{
  "experts_per_token": 2,
  "moe_layers": [2, 3, 4, 5, 6, 7],
  "balance_loss": 0.0157,
  "init_std_router": 0.00815,
  "lr_router": 0.001,
  "vocab_size": 8192,
  "learning_rate": 0.00165,
  "max_grad_norm": 2.0,
  "dataset": "wikipedia_en"
}
Below are experts of layer 5 (counted from 0) of a mixture-of-experts language model. Rows are named router (the router's row for the expert), down (a neuron's output weights, with its number) and show model dimensions 0-127. Each number is 128 + 24 x the weight over its row's rms, rounded and kept within 0 to 255.
Before each expert's rows: "comes before" lists some tokens at least twice as common just after its tokens as in all text. This comes from a sample of Wikipedia text that the model never trained on. Tokens count by the router's weight.

# expert 104
comes before: " ", "\n", " +", " −", " —", " X"
router [114 146  89 174 148 149  99 160 135 143 100 151  97 105 176 108 114 106 105 108 140  96 109 146 131 102 168 101 118 145 148 119 154 102 144 163 106 115 164 177 103 166  97 169 125 128 120 145 146 121 144 151  92 180 171 109 136 115 105 140 113 160 157 125 122 143 157 112 145 155 146 149 147 159 135 114 145 149  93 145 138 146  79  90 128 134 113 126 147 113 153  92 167 154 143 158 150 121 147 161 129 120 143 144 154 124 118 161 143 114 108 136 149  90 119 140 149 145 171 111 104 143 107 118  98 148 106 111]
down0 [131 151 107 110 152 163 136 158 110 115 110 141 101 119 112 155  81  86 144 153 104 134 149 110 123  88 157  96 146 166 120 100 154 140 101 145 119  83  99 108 140 116 136 107 143 104 150 139 191 114 126 105 112 150 167  91 129 100  63 130 127 140 105 108  96 140 117  89 143 123 155 132 147 161 123 129 146 137 137 123  93 137 122 144  90 107 114 121 113 118 137 156 131 136 128 138 131  98 112 109 157 114 122 118 145 132 101 165 146 128  61 111 105 148  88  74 128 130 154 141 103 139 154 153 113 177 143 109]
down1 [153 133 115 134 129  89  93 146 120 145 163 154 149 137 123 170 120 136 151 109 153  99 142 161 108 141 130 126 132 144 132 154 127  91 129 147 114 170 152 130 161 100 155 111 173 112 143  81 123 129 156 143 169  97 116 105 100 124  95 107 123 120 140  91 129 133 165 181  95 143 114 158 124 177  86 107 172 152 105 139 118 137 130 107 160 129 143  99 105 123 128 123 155 111 139 139 143 113 103 154 173 135 115  87 127 111 156 167 135 123 168 102 123 113  72 123 152 128 114 140  98 134 134  94 110  71 145 133]
down2 [101  94 156 165 141 125 134  98 130 140  94 146 106 142 118  95 170 145 168 131 168 100 162 135 150 148 123 139 110 138 122 140 143 121 143 166 124 103 136 123  91 147 107 133 141 130 143  89 128  80  99 141 137 132 122 138 151 118 153 150 121 135 145 169 119 139 145 116  91 133 139 129 153 114 152 119 101 141 180 180 125 117 138 131 206 160 123 159 146  88 130 172 109 125 130 118 113 141 157 122  76 108 139 158 123 140  76  86 179 107 115 166 156 124 135 151 125 104 158 119 120 153 103 141 146 139 133 136]
down3 [135 130 118 142 132 144 163 154  99 115 120 132 111 131 129  99 111 117 120 104 166 145 134  66 121 170 140 148 138  94 127 135 136 125 133 155 155 113 125 104  90 116 126 124 107 127 172 149 109 143 107 144 101 153 124 144 161 131 159 160 169 133 123 150 137 147  93  74 157 123 134 108 126 119 204 166 124 154 179 145 132 120 126 127 116 102 164 130 115 127 183 139 135 110 154 141 146 179 138 124 125 133 130 187 133 123 108 121 134  94  95 117 167 162 134 109 133 154 106 118  61 156 102 119 120 124 126 142]
down4 [152 120  96 110  91 120 157 146 133 143 155 104 125 120 152 114 152 171  91  97 115 101 117 158 163 152 114 118 139 111 134 155  97 140 161 115 115 116 132 125 172 118 131 110 143 147 111 124  61 126 145 145 133 103 104 131 115 128 111  96 144 140 155 162 163 116 141 124  99 123 117 166 121 143 100 118 115  95  77 101 152 118 126  78 124 144 185 151 121 134 134 134 124 155 166 122 158  98 143 148 140 130  99 171 130 146 173 170 121 141 168 134 111 135 163 169 149 135  73 102 120 131 129 100 111 119  90 123]
down5 [110 119 109 160 150 148 170 176 122 142 168 123 158 138 157 124 131 183 138 122 142 106 134 142  92 151 126 102 107 106 135 112 124 107 104 142 129 129 135 109 117 196 138 143 119 178 127 154 112 154 114 124 147 153  73 149  98 130 133 107 145 113 126 122 150 145 119 164  93 130 133 115 138 152  96 108 180 120 118 134  97 138 111 152 139 140  83 167 105  64 154 105 123 153 137 153  89 100 131 138 160 159 141 127 123 121  89 106  97  81 113 138 161 153 107 113 114 152 107 109 134  97 112  92 132 135 132 138]
down6 [122 142 156 130 142 100 133 145 132 124 136 143 158  87 159  96 133 183  75 106 126 187 129 147 134 135 140  76 150 116  95 124 107 119 137  85  90 150 133 131  68 153 129 107  89 142 154 118  95 110 159  91  85 160 136 165 130 140 152 140 125 110 113 146 138 143 145 129 132  95 136 124 133 106 127 169 132 131 125 124  99 122  95 143 113 120 160 101  65 118 175  97 150 152 154 113 122 137 167 152 148 143 133 152 149 145 137 146 135 140 140  98 131 116 107 150 115 177 129 122 145 134 160 129 121 116  85 115]
down7 [132 165 130 149 152 117 124 149 122 116 109 139 134 153 131  91 163 102 178 139 142 137 161 109 189 141 126 158 101 125 157 138 166 158 118 120 135 122 122 172 129 134 117 110 127 137 118 142 100  92 109 108 178 168 143 156 124 154 172  99 126 162 190 133 114 138 144 137 129 164 135 141 125  99 183 157 108 122 186 113  98 126 102 132 144 141  96 139 109 141 122 106 155 131  99 155 168 139 134 117 141 168 150  80 129 154 133 153 127 146 147 134 172 107 117 104 131 143 129 128  93 118  97 101 123 152 128 102]
down8 [144 149 106 100 113 104  84 172 110 122 114 136  92 134  96 118 129 103 164 178  94 146 129  96 152 148 125 128 116 149 169 112 152 144 136 137 132  89 124 139  98  95 131 127 117 133 181 160 123 124 161 102 158 151 139  62  99 155 206 110 127 108 169 120 141 171 149 102 113 148 108 136 150 134 116 166 130 137 163 145 120 117 116 113 148 143 144 134 120 125 118 149 137 126  99  83 145  99  90 116 114 126 114 119 131 154 125 133 147 109 143 141 104 127 131 123 131 123 121 116 125 147 119 110  64 169 166 119]
down9 [135 136 132 163 134  86  90  82 106 127 111 141  98 149 116 139 152 107 147 148 135  90 149 133 114 123 129 149 109 123 165 154 139 105 122 148 143 114 142 164 102 134 103 124 140 149 117 112 114 110 107 126 163 126 126 105 139 161 122  98 138  88 145 132 167 110 143 137 109 165 145 163 114 146 113 125  98 153 129 117 117 152 127 170 167 127 106 111 132 160  70 105 152 107 102 166 126 151 138  93  84 164 147  97  97 105 105 165 130  85 193 127 139 122 162 118 128 117 154 157 137  89 109 127 173 103 101 117]
down10 [134  86 121 113 135 160 122 116 144 117 148 113 146 153  92 118 106  85 154 142 136 121  88 137 133 110 126 129 137 158  91 114 109  95 111 151 132 157 142 124 131 158 145 138 127 134 121 207 155 156 123 148  87  72  99 138 149 118 135 128 125 133  83 156 136  99  95 141 160 148 111 137 154 120 159 112 142 110 115 133 144 177 161 126 101 155  99 155 191 141 128 167  82 113 116 124 140 147 147 132 127 121 110 122 101 135 134  84 112 167  90 156  90 146  94 141 105 113 103 130 150 123 120 159  97 122 152 129]
down11 [149 101 157 138 158 178 111 170 147 106 128  82 124 114 124 152 132 117 140 176 121 136 139  84 144 127 102 114 131 146 112 104 123 127 146 138 102  86 156 124 177 132 159 104 154 103 149 134 108 127 132 174 103 113 142 111  99 138 110 125  67 118 103 142 122 132  92  88 159 133 128 137  77 174 129 153 115 116  79 127 124 159 139 100 120 129 104 106 150 154 104 125 147 121 122 104 132 104 143 110 145 117  95 110 121 100 128  88 182 116 117 143 119 163 134  90 108 125 124 119 159  83 148 167 137 159 117 142]
down12 [143 107  76 131 186 116 134 142 118 129 114 161 170 118 101 122 103  80 158 122 192 156 108 150 166 132 113 148 157 110 139 131 124  90 122  92 151 185 151 138 115 108 132 118 115 132 147 156 144 128 125 141 107 163 144 136 134 128 143 137 119  95 110 133 108 143 101 128 148  98 112 128 117 167 151 139 144 122 148 135 104 145 134 127 129  75 143 139 137 167 154 114 142 124 108 124 139 149 126 137 141 114 165 135 151 183 148  86  81 179 154 118 100 105 119 144  94  88  91 151 116 171 133 122 139 112 147 125]
down13 [171 130 139 115 117 108 164 138  98 127 168 105 160 147 111 142 115 140 116 109 145 130 149  98  94 151  80 148 136  87 124  92 121 103 141 148 112 147 140 113 134 112 175 119 146 132 143 124 133 133 149 173 141 108 123 145 119 135 177 175 121 161  97 179 133 128 123 109 126 121  87 162 119 138 131  99  93 144 130 135 153 165 111 100 129 141 154 122 105 124 137 193  80 154 174 114 154  86 137 143 167  79 111 137 124 145 155 125 130 139 131 149 128 141  92 153 130 136  95  87 120 140 135 118 105 107 111 167]
down14 [150 145 137 129  82 130 107 149 112 103  88 122  80 152  94 153 114 117  87 121 100  92  96 119 108 128 135 162 100 102 124 166 167 124 139 148 117 112 118 116 140 154 110 132 170 115 137 110 128 102  75 157 127  85 127 127 158 124 103 183 121 111 156 167 120 102 130 107 127 117 141 107 159 141 122  91 157 103 114 134 142  86 148  96  96 114 128 133 135 110 110 158 141 135 123 106 127 127 123 145 105 122  90 152 112  86  78 128 136  69 126 144 150 111 162 163 122 119 139 122 156  84 126 137 140 128  99 172]
down15 [162 144 128 118 107 175 109 151 146 113 158 145 171 152  99 144 146 105 137 137  97 110 130 120 173 153 107 114 111 103 116 112 155 127 111 111 143 105 139 126 147 130 139 134 136 145 147 124  96 108 173 122 137 107 109 123 107 126 138 127 152 179 166 141 105 150 127 137  99 169 165 106 165 127 112 139  96 119 164 136  97 141 124 122 141 163 113 130 140 122 127 126  88 121  92 139 123 120 163 116 140 134 125  89 104 191 150 105 156 153  96 174 153 131 173 141 159  91  81  93  99  95 120  93 117 129 167 101]
down16 [103 113 124 127 146 129 127 139 130 127 159 128 130 161 107 101 151 102 159 137 143 130  88 138 108 137 173 117 112 154 113  77 130 128  86 128 143  81 156 132 119 128 124 122 119 150 124 195 120 137 143 108 121 161  93 116  86 145  84 100 156 116 101 132 150 128 116 125 139 146 137 142 134  94 179 142 112 149 143 136 148 156 140 155 135 140  66 141  90 112 140  70  97 126 129 117 113 151 161 137 153 106 144 166  83 116 158 109 110 134  71 139 148 165 111 147  98 118 113 140 124 111 159 167 108 123 148 149]
down17 [103 156 155 138 105  88 128 144 110 147 152 116 111 163 148  97 158 149 104 118 111 109 122 116 128 189 153 154 103  77 103 134 101 152 178 111 148  86 130 148 140 117 119 112 111 144  94 113  74 120 168 126 115  99 123 170 107 134 158 111 116 117 133 126 173 114  91 118 121  99 109 140 108 110 177 167 140 109 117 131 151 102 151  90 121 174 121 132 106  94 135 118 116 177 103 123 142 116 140 147 126 118 128 136 103 147 133 115 134 120 107 134 155  95 124 145 136 138  78  89 141 124 162 109 116 117 132 179]
down18 [149  94 150 106  71 120 115 211 123 135 111 167 111 114 148 129 133 125  89 144  81 120 109 121 178 133 161 118 133 100 155 165 148 135 110  98 157 134  95 123 131 125 126  96 114 107 138 131  80 138 115 114 137 126 133 136 116 154 103  99 106 118 128 150 102  94 171 123 136 122 102 169 147 123  96 146 151 124 114 108 116  91 182  89  92 144 119  78  92 130 115 115 142 155 100  93 131  86 122 104 140 163 119 140 142 111 170 133 113 118 129 111 111 110 156 110 143 137 124 138 127 103 130 112 117  97 133 114]
down19 [126 139 149 163 139 127 111 119 106 139 101 149 101 146 152 116 127 145  78 120 115 179 139 117 131 143 169 114 128  84 144 122 137 153 135  87 114 143 113 137  98 146 110 109 103 112 132 117  79 148 133  86 111 129 115 187 155 140 193 129 130 112 137 122 136 132 135 128 134 102 134 108 111 104 109 135  76 114 178 178 162  96 117 139 138 144 165  99  95 132 156 153 137 163 109  96 131 133 144 134  98 145 132 172 122 141 104 159 147 109 125 104 144 124 162 160 122 136 172 128 134 136 127 104 161  81  86 132]
down20 [ 92 107  96 127 119  94 140  97 124 113 137 111  92 135 161  97 168 144 101 154 126 139 104 133 129 130 100 165 105 103 145 151 118 156 144 181 127 115 153 129 117 171 115 124 143 175 119 133  88 116 103 128 157  85 107 153 173 123 168 131 126 166  92 177 136 124 115 150 107  99 133 157 139 139 115 143 126  88  94 111 123 153 136 109  98 165 119 174 154 146 126 143 105 148 108 122 146 134 144 141  92 137 142 172  93 105 129 103 115 133 122 143 120  98 129 143  93 174 103 124 173 106 117 148 130 168 138 107]
down21 [175 141 148 135 101  97  98 112 115 115 133 118  99 139 166 133 153 188 120 107  95 128  89 114 138 173 147 119 112 103 103 134 113 142 148 139 116 119 159 133 152 127 130 107 130 125 144 128  65 117 125 124 141 131 134 166 131 105 151 130 112  69 116 176 145 129 132 108 129  69  90 130 108 119  80 157 138 143 160 158 146 101 186 119 139 146 159 128 116 126 145 117 137 146 151 115 120 137 130 147 116 102  94 121 118 145 126 114 140  90 112 115 153 146 138 150 142 148 144  96 149  93 140  68  94 106  91 163]
down22 [108 134 158 187 154  95 160  84 133 136 170 110 139 106 139 116 121 171  96 110 105 135 123 148 104 157 142 141 113 107 117 115 115 105 147 128 118 163 142 124 149 164 140 141 142  93 153  98 131 148 103 144 104 112 113 154 127 145 107 131 153  69 101 122 167 117 122 105 126 100 128 146  84 138 137 110 188 154  93 179 159 141 123 100 144 140 126 147 134 108 146 142 128 143 144 113 130 132  98 153 139 127  73 139 124 114  72 130 122 140 125 116 152 120 131 155 107  94 138 114 123 126 114 144 180  92 117 187]
down23 [116 154  82  93 111 135 135 130 142 128 135 137 162 140 132 141 114  71 149 106 105 107 116 138 110  99 148  69 137 155 130  95 119 154 125 119 117 115 124 132 130  80 139 141 140 112 125 137 170 125 166 110  66 151 151  74 113 107 102 148 123 174 129 112 130 178  99 119 109 137 149 118 138 136 129 105 157  99 124 131 120 147 112 105  88 131 118 122 124  92 159 163 104 114 130 113 126  98 126 116 132 111 120 143 174 164 122 157 136 162 110 134 118 134 119 101 139 154 116 110 110 168 163 153 102 176 196 118]
down24 [124  72  82 122 165 145 143 105  97 132 145 160 158 158  96 121 125  53 180 135 124  99 120 128 114 116 140 136 133 148 175 112 129 111 129 168 171 124 133 147 125 128 117 151 134 107 110 160 187 136 138 123 121 129 131  91 124 114 107 149 131 167 143 114 142 149 104 149  96 163 100 121 152 108 140 109 146  94 153 107 104 153 126 152 121 117  77 125 154 137  78 153 131 115 102 130 126 117 129 102 131 138 152 119 134 114 101 145 125 143 125 136 101 145 121 108 146 110 118 118 115 152 116 152 152 152 212 109]
down25 [127 162 130 115 154 113  80 126 115 118  83 138  99  79 117 110 109 168 112 142 133 137 146 134  97 152 119 119 167 118 103 156 145 147 124 137 110 166 120 134  87 127 122 118  73 105 148  97 118  86 139 106 114 167 166 115 149 141 170 119 137  62 120 127 128 126 140  92 145  99 121 127 107 122 122 172 117 129 144 134 147 100  99 141 134  80 157 142 114 131 172 125 153 140 147 109  95 104 131 136  85 149 111 135 146 125  95 115 135 116 152 106 144 111 133 152 145 150 167 123 182 138 125  85 156 124  82 110]
down26 [171 133 125 146  95  90 156 112 113 107 162 135 156 170 139 114 125 188 133  97 128 115 149  85  82 186 142 160 119  88 173 152 121 128 126 133 109  97 123 126 126 128 114 128 146 151 140 108 168  85 126 129 139 142 115 134  98  87 117 200  93 114 131 145 148 137 177 134 114 119 144 112 203  95 141 116 142 147 159 107 116 150 143 121 158 128 105 131 104 103 148 108 127 174 137 143 104 148 116 126 143 107 113 137 157 131 142 155 144 127 162 112 150 115 140 135 120 133 111 126 117 139 142 155 156 147 124 132]
down27 [130  84 110 104 117 116 126 202 128  76 135 128 109 139 131 148 126 114 111 121 112 131 115  72 134 106 169 120 112 114 157 142 143 122  96 129 169  79 128 111 194  92 129 126 145 136 158 147 104 161  82 131 156 147 164 153 111 155  94 133 119 112 122 145 126 139 155 131 153 168 114 120 189 115 125 155 135 147 118 111 178 129 153 120 107 156 110 110 144 129 147  93 120 161 131 163 109  99 169 144 132 126 123  93  90 103 142  97 133 116 120 127 107 147 130 128  92 139 115 146 104 101 127 107 108 124 132 114]
down28 [ 97 163 138 104 137 139  97 155 112 145 150 145 157 102 137 109 112  98 156 136 130 152 135 125 124 128 122 147 152 159 130  90  74 110 112 102 141 149 145 137 113 122 135 110 115 127 110 156 113 175 168 113 104 157  99 118  85 138 161  84 170 143 114  96 151 170 111 158 129 163 142 156 104 132 170 155 139 141 116 106 103 143 117 139 144 138 110 143 121 126 155  79 134  76 111 142 161 171 128 139 134 169 142 120 118 174 182 157 136 161  82 143 135 125 120 139 130 129  92 138 142 160 163 117 103 129 148 115]
down29 [112 156 168 143 137  93 143 154 115 111 107 116  80 115  84 157  68 169  92 152 159 164 149  85  87 129 142 122 112 141  83 131 148 136 106 110 103 129 111 109  98 128 122 127 131 129 154 139 120 119 106 141 122 165 134 140 147 137 146 113 136  80 129 127 103 130  99  90 165 105 104 140 133 107 131 105 128 132 105 109 130 104 109 128 143  87 159 149 111 181 161 161 132 135 127 114 112 152 132 144 126 120  98 153 107  97 117 100  98  76 143  91 148 165 157 160 108 124 156 127 160 126 108 131 129 143  99 166]
down30 [182  80 134 135 147 152 155  98 124 110 160 115 158 133  92 134 138 121 140 130 182 104 131 114 127  74 117 139 114 156 120 121 157 151 149 126  99 131 126 125 147 159 127 161 153 164 126 130 183 114 114 136 176 125 139 124 107 103 112 113 108 174 118 104  89 113 134  92 111 144 159 173 142 121 110 101  99 137 130 124  92 190 104 133 175 145 118 157 152 143 119 106 123 150 142 148 100 109  97 105 128  95 124 116  91  95 113 114 152 144 151 136 105 136  91  97 139 100 158 106 119 120 130 169 127 139 112 112]
down31 [144 162  95 102 121 153 103 104 115 138 136 121 195 141 107 128 129  84 154 139 141 161 168 146 102  98  88 109 120 179 125 113 117 126 141 131 127 116 134 164 148  82 123 132  98 153  85 130 174  73 124  84 151 150 151 105 144 114  94 113 107 198 132 117 146 121 130 143 125 172 138 137 120 125 139 120 112 123 131 117  96 174 101 143 158 135 121 131 125 133  99 138  87 120  99 124 134 138 117 117 120 144 151 144 153 141 148 183 122 145 136 139  83 113 100 119 127 169 145 115 117 153 128 134 121 152 169 117]
down32 [105 165 135 118 134 158 110 155 115 183 101 125 122 130  91 126 114  95 143 125 143 136  89 134 164  86 112 160 135 118 101 103 120 124  94 118 145  99 137  96 117 142 127 133 109  81  72 144 164 169 112 169 144 115  91 150 138 126 166 137 147 173 124 117  90 134  86 131 114 135 149 106 169 121 151 115 111 130 148 140 108 154 101 127 149 150 131 154 118 118 156 142 113 144 141 109 157 120 140 121 137 114  99 120 130 176 150 108 121 166  74 192 145 127 114 132 143 122 130 122 107 150 133  91 100 102  86 147]
down33 [105 110 112 131 116 138 124 110 157 110 124 125 154 137 101 127 157  53 178 151 168 105 141 136 124  95 110 159 109 157 138 135 143 119 152 127 138  77 143 137  89 116 119 152 138 159  79 151 147 117  96 148 170  99 115 124 152 119 111 145 126 174 107 167 124 111 112 128 116 154 135 135 150 150 181 104 126 139 148  92 118 160 103 167 143 155  95 142 162 130 128 124  90  93  80 143 149 130 153  95 120 142 150  97 114 133 106  81 128 132 141 181 116 142 120 133 113 120 138 127 132 137 105 143 122 134 176 139]
down34 [161  92 124 131  98 147 138 145 115 131  96 133  95 158 116 119 134 134 122 137 151 136 143 122 123 103 162 154 152 103 111 148 158 161 170 166 116 127 129 112 105 172 108 146  92 134 161 131 136 107 138 120  95 166 181 136 142 119 126 180 105 133  85 170  94 115 130 103 160  78 169 111 150 112 157 161  98 101 156 122 127 114 129 104 100 119 160 117 159 120 153 151 149 170 132  96 131 128 137 103 103 122 121 157 134  93 106 119 163 104 124  91 128  97 129 110 117 139  97 151 145 119 140 140 136 177  91  96]
down35 [112 130 110 177 119 148 125 157 150 151 138 118 161 129 140 139 126 119 188 112  97 100 115 124 134 166 131  93 115 101 104 104  71 157 151 116 140 112 119 122 147 133 107 139 121 164 118 115 100 140 105 158 145  86 144 179 134 165 118 105 178  74 115 127 167 107  83 132 137 110 127 134 141  92 108 115 140  88 127 140 116 167 132 131 122  96  95 151 126 159  95 142 118 145 123 152 124 130 132 151 174 134 122  96  44 103 123  77 121 135 109 141 133 141 111 123 128 146 111 113 118 109 123 138 122 114 105 130]
down36 [121 150 122 142 116 159 111 149 118 166 109 118 114  92 144 150 125  96 121 131 122 141 124 128 143  62 148 149 110 144 141 152 148 142 146 145 101 105 128 130 121 137  98 171 127  80  79 173 147 120 126 102 127 149 113 109 118  83 100 158 103 113 111 107 132 148 123  80 117 121 157 129 161 123 130 101 137 158 120 100 115 118  99 111 156 138 144  97 126  94 161 138 118 138 117 131 193 112 112  87 115 120 120 132 165 133 128  96 147 121  72 127 142 156  99  96 185 110 181 130 129 163 133 124  85 142 151 134]
down37 [145 149 107 113 105 168 169 128 132 121 112 120  84 111  87 153 125 133 109 104 142  93  76 138 141 123 124 173 149  96 114 175 172 139 123 173 138 135  97  99 119 187 116 154 153 142 161 147 151 128 107 153 133  91 145 116 168 117 132 123 138 148 121 158  99  81 151 102 168  96 136 134 156 116 105  93 133 115 135 148 167 114 140 110 151 129 154 117 125 109 148 152 120 144 124 141 191 116 154 131  97 102  99 116 133 101 116 119 106 124 124 146 142 144 132 122 135 151 149 121 150  80  92 126 134 119  81 138]
down38 [159 148 154 147 104  98  98 123 149 150 121 140  97 134 134 139 157 187 105 119 129  80  80 167 168 123 155 116 113 135 132 111 106 119  98 120 148 109 132 113 150 115 157 113 161 141 161  90 120 163 151 143 175 139  93 116  92 116 117  81 122 110 190 143 130 111 150 156 127 114 130 131 131 143 114 114 145 151  77 123 150  94 171 108 124 131 152 117 112 132 126  94 156 123 162 136 115 135 103 157 125 126 151 121 119 138 193 123 116 152 154 115 149 152 126 134 126 116  96  83 150 114 152 133 125  83 115 150]
down39 [137  96 124  75  92 135 188 113 134 112 126 106 110 128 131 110 113 151  86 114 105 161 146  96 129 157 156 130 151 120 117 140 147 168 157 135 117  92  97 126 118 157 119 148 105 169 155 136 140 121 105 112 114  95 145 131 144 129 147 150 102 114  97  96 154 130 149 130 127 114 139 129 142 111 135 133 165 108 141 111 128 123 145  66 112 126 141 131 122 135 120 137  96 189 155 116 100 121  82 145 128 105 108 167 148 126 159 162 143  98 116  71  97 103 144  84 143 176 117 114 158 123 148 160 107 169 127 144]
down40 [140  97 119 135 120 106 160 186 125 106 151 129 129 123 138 138 138  91 144 113 135  99  88 105 119 113 135 145  98  98 141 123 172 123  95 127 132  82 143 116 156 103 127 155 153 131 125 126 152 113 116 153 153 122 142 101 105 137  40 165 108 131 154 154 109 119 179 118 146 126  87 110 162 143 144 116 183 151 133 125  99 123 120 147 111 151 120 111 117 110  97  90 140 145 117 119 140  87 137 111 169  90 118 115 128  96 130  96 141 130 150 131 139 155 120 105 120 113 107 167  72 122 103 145 132 156 156 162]
down41 [ 92 198 155 146 128 124  99 152 113 123 145 163 125 125 109 119 142 120 103 104 143 129 141 158 185  94 156 123 120 123 112 119 140 104 161 140 106 141 125 113  68 112 122 121 141 130 125 108 148 129 153 105 115 137 113 103 154  93 142 137 158 121 148 158  90 150 108 120 125 149 156 153 169 139 128 157 113 127 165 145 102 103 113 167 145 116 167 122  96 117 177 129 126  84 139 113 164 139 128  97 137 108 116 135 172 202  97 132 148 101 139 140 170 131  86 138 151 156 146 123 148 139 131 152 130 145 111 104]
down42 [134 142 184 171 125 105 123 179 132 119 133  96  82 108 123 130 116 137 123 133  99 125 148 141 159 148 153 156 152 107 110 137 129 136 146  84  94 105 133 127 152 128 104 104 167 137 142 147 110 103 155 144 124 150 125 152 135 146 121  85  88 141 129 153 100 162  97 109 177  78 107 120  95 160 137 174 127 133 117 131 154 108 117 173 115 179 121 101 103 100  96 106 170 112 112 117 121  98 111 133 161 135 140 132 135  83 117 110 132  78 124 111 125 111 108 106 150 139 150 124 137 140 141 164 131 122  74 143]
down43 [143  99 136 156  79  90 143 141 121 124 132 138  92 146 132 125 140 193  88 115 121 104 127 110 124 185 112 143  96  63  94 156 123 115 128  83 119 123 126 143 170 148 125 135 149 188 128 121  63 145 120 149 124 119 114 182 123 150 188 122 108  93 114 131 155 124 125 112 112 123 116 137 150 107 133 121 129 138 118 121 154 126 164 127 138 121 107 149 109 143 128 129 141 157 137  99 133 141 154 141  88 113 109 127 118 118 141 100  96  91 120 125 134 121 140 144 138 142 107 140 191  86 133 110 144 112 104 160]
down44 [149 142 172 100 129 122 140  87 120 138 149 132 129 101 156 111 144 139 130 137 117 126 106 101  77 168 159 134 121 124 156 122 110 126 139 165 170 113 127 126 165 106 135 123 101  94 123 135 127 131 161 140 161 117 132 111  85 109 168 149 175 100  95 101 151 124 127 121 141 129 106  90  90 112 102 103 143 152 124 106 164  97 188 147  96 143 100 126 123 130 133  90 136 158 144 108  96 154 123 159 128 111 152 110 148 148 174 135 167 149 146  93 104 165 133 115 117  70 124 117  91 162 122  92 147 142 123 130]
down45 [165 145 104  88 131 172  85 143 131 156 113 136 145 140  86 155  87 107 157 162 111 125  77 116 118  98 126 114 170 151 132  88 110 123 113 104 152 136 122 124 177 105 148 121 137  54 131 137 166 142 137 152 109 121 144 121 103 108 128 126  91 160 141 106 113 135 106 115 117 145 160 147 143 121 135  98 123 151 154 137 144 135 185 113 115  99 123 136 137 132 138 152 135 128 123 115 133 154 132 107 146 107 113 119 150 159 167 160 146 154  44 171 101 140 131 116 143 101 129 114 118 124 146 131 100 125 161 133]
down46 [139 120 163 166 139 113 120 125 124 167 146 120 146 107 150  95 138 175 142 137 158 122 162 134 105  98 117 126 166 122 119 118 147 125 159 125 126 194 136 158 161 157 117 152 116 153 132  88 129  72 175 109 121 183 132 112 100 129 121 110 179 154 153 115 130 139 137 129 129 144 155 170  96 124 126 158  98 118  95 108  79 103  97 140 154 105 145 129 111 106 105  98 168 169 145 145 122 117 123 113 115 135 162 116 126 162 158 147 137 149 165 121 145  79 127 123 123 118  93 121 127 136 136 124 160 140 121  86]
down47 [159 142 142 130 122 149 111 114 110 117  99 131 104 126  89 147 132  76 146 179 110 133 128  88 127 141 147 130 144 122 162 167 175 129 125 131 133 121 143 133 131 110 109  85 150 150 144 119 143  78 123 112 137 148 126  83 144 141 125 145 117 111 135 117  98 126 127 131 129 148 156 120 147 147 119 148 115 147 149 124  90 100 150 216 130 136 123 100 140 134 126 132 129 105  96 172 114  97 127  67 131 144 138 111 187 136 135 153 125  81 123 157 110 108 118  99 158 114 149 146  91 115 126 105 108 135 154  62]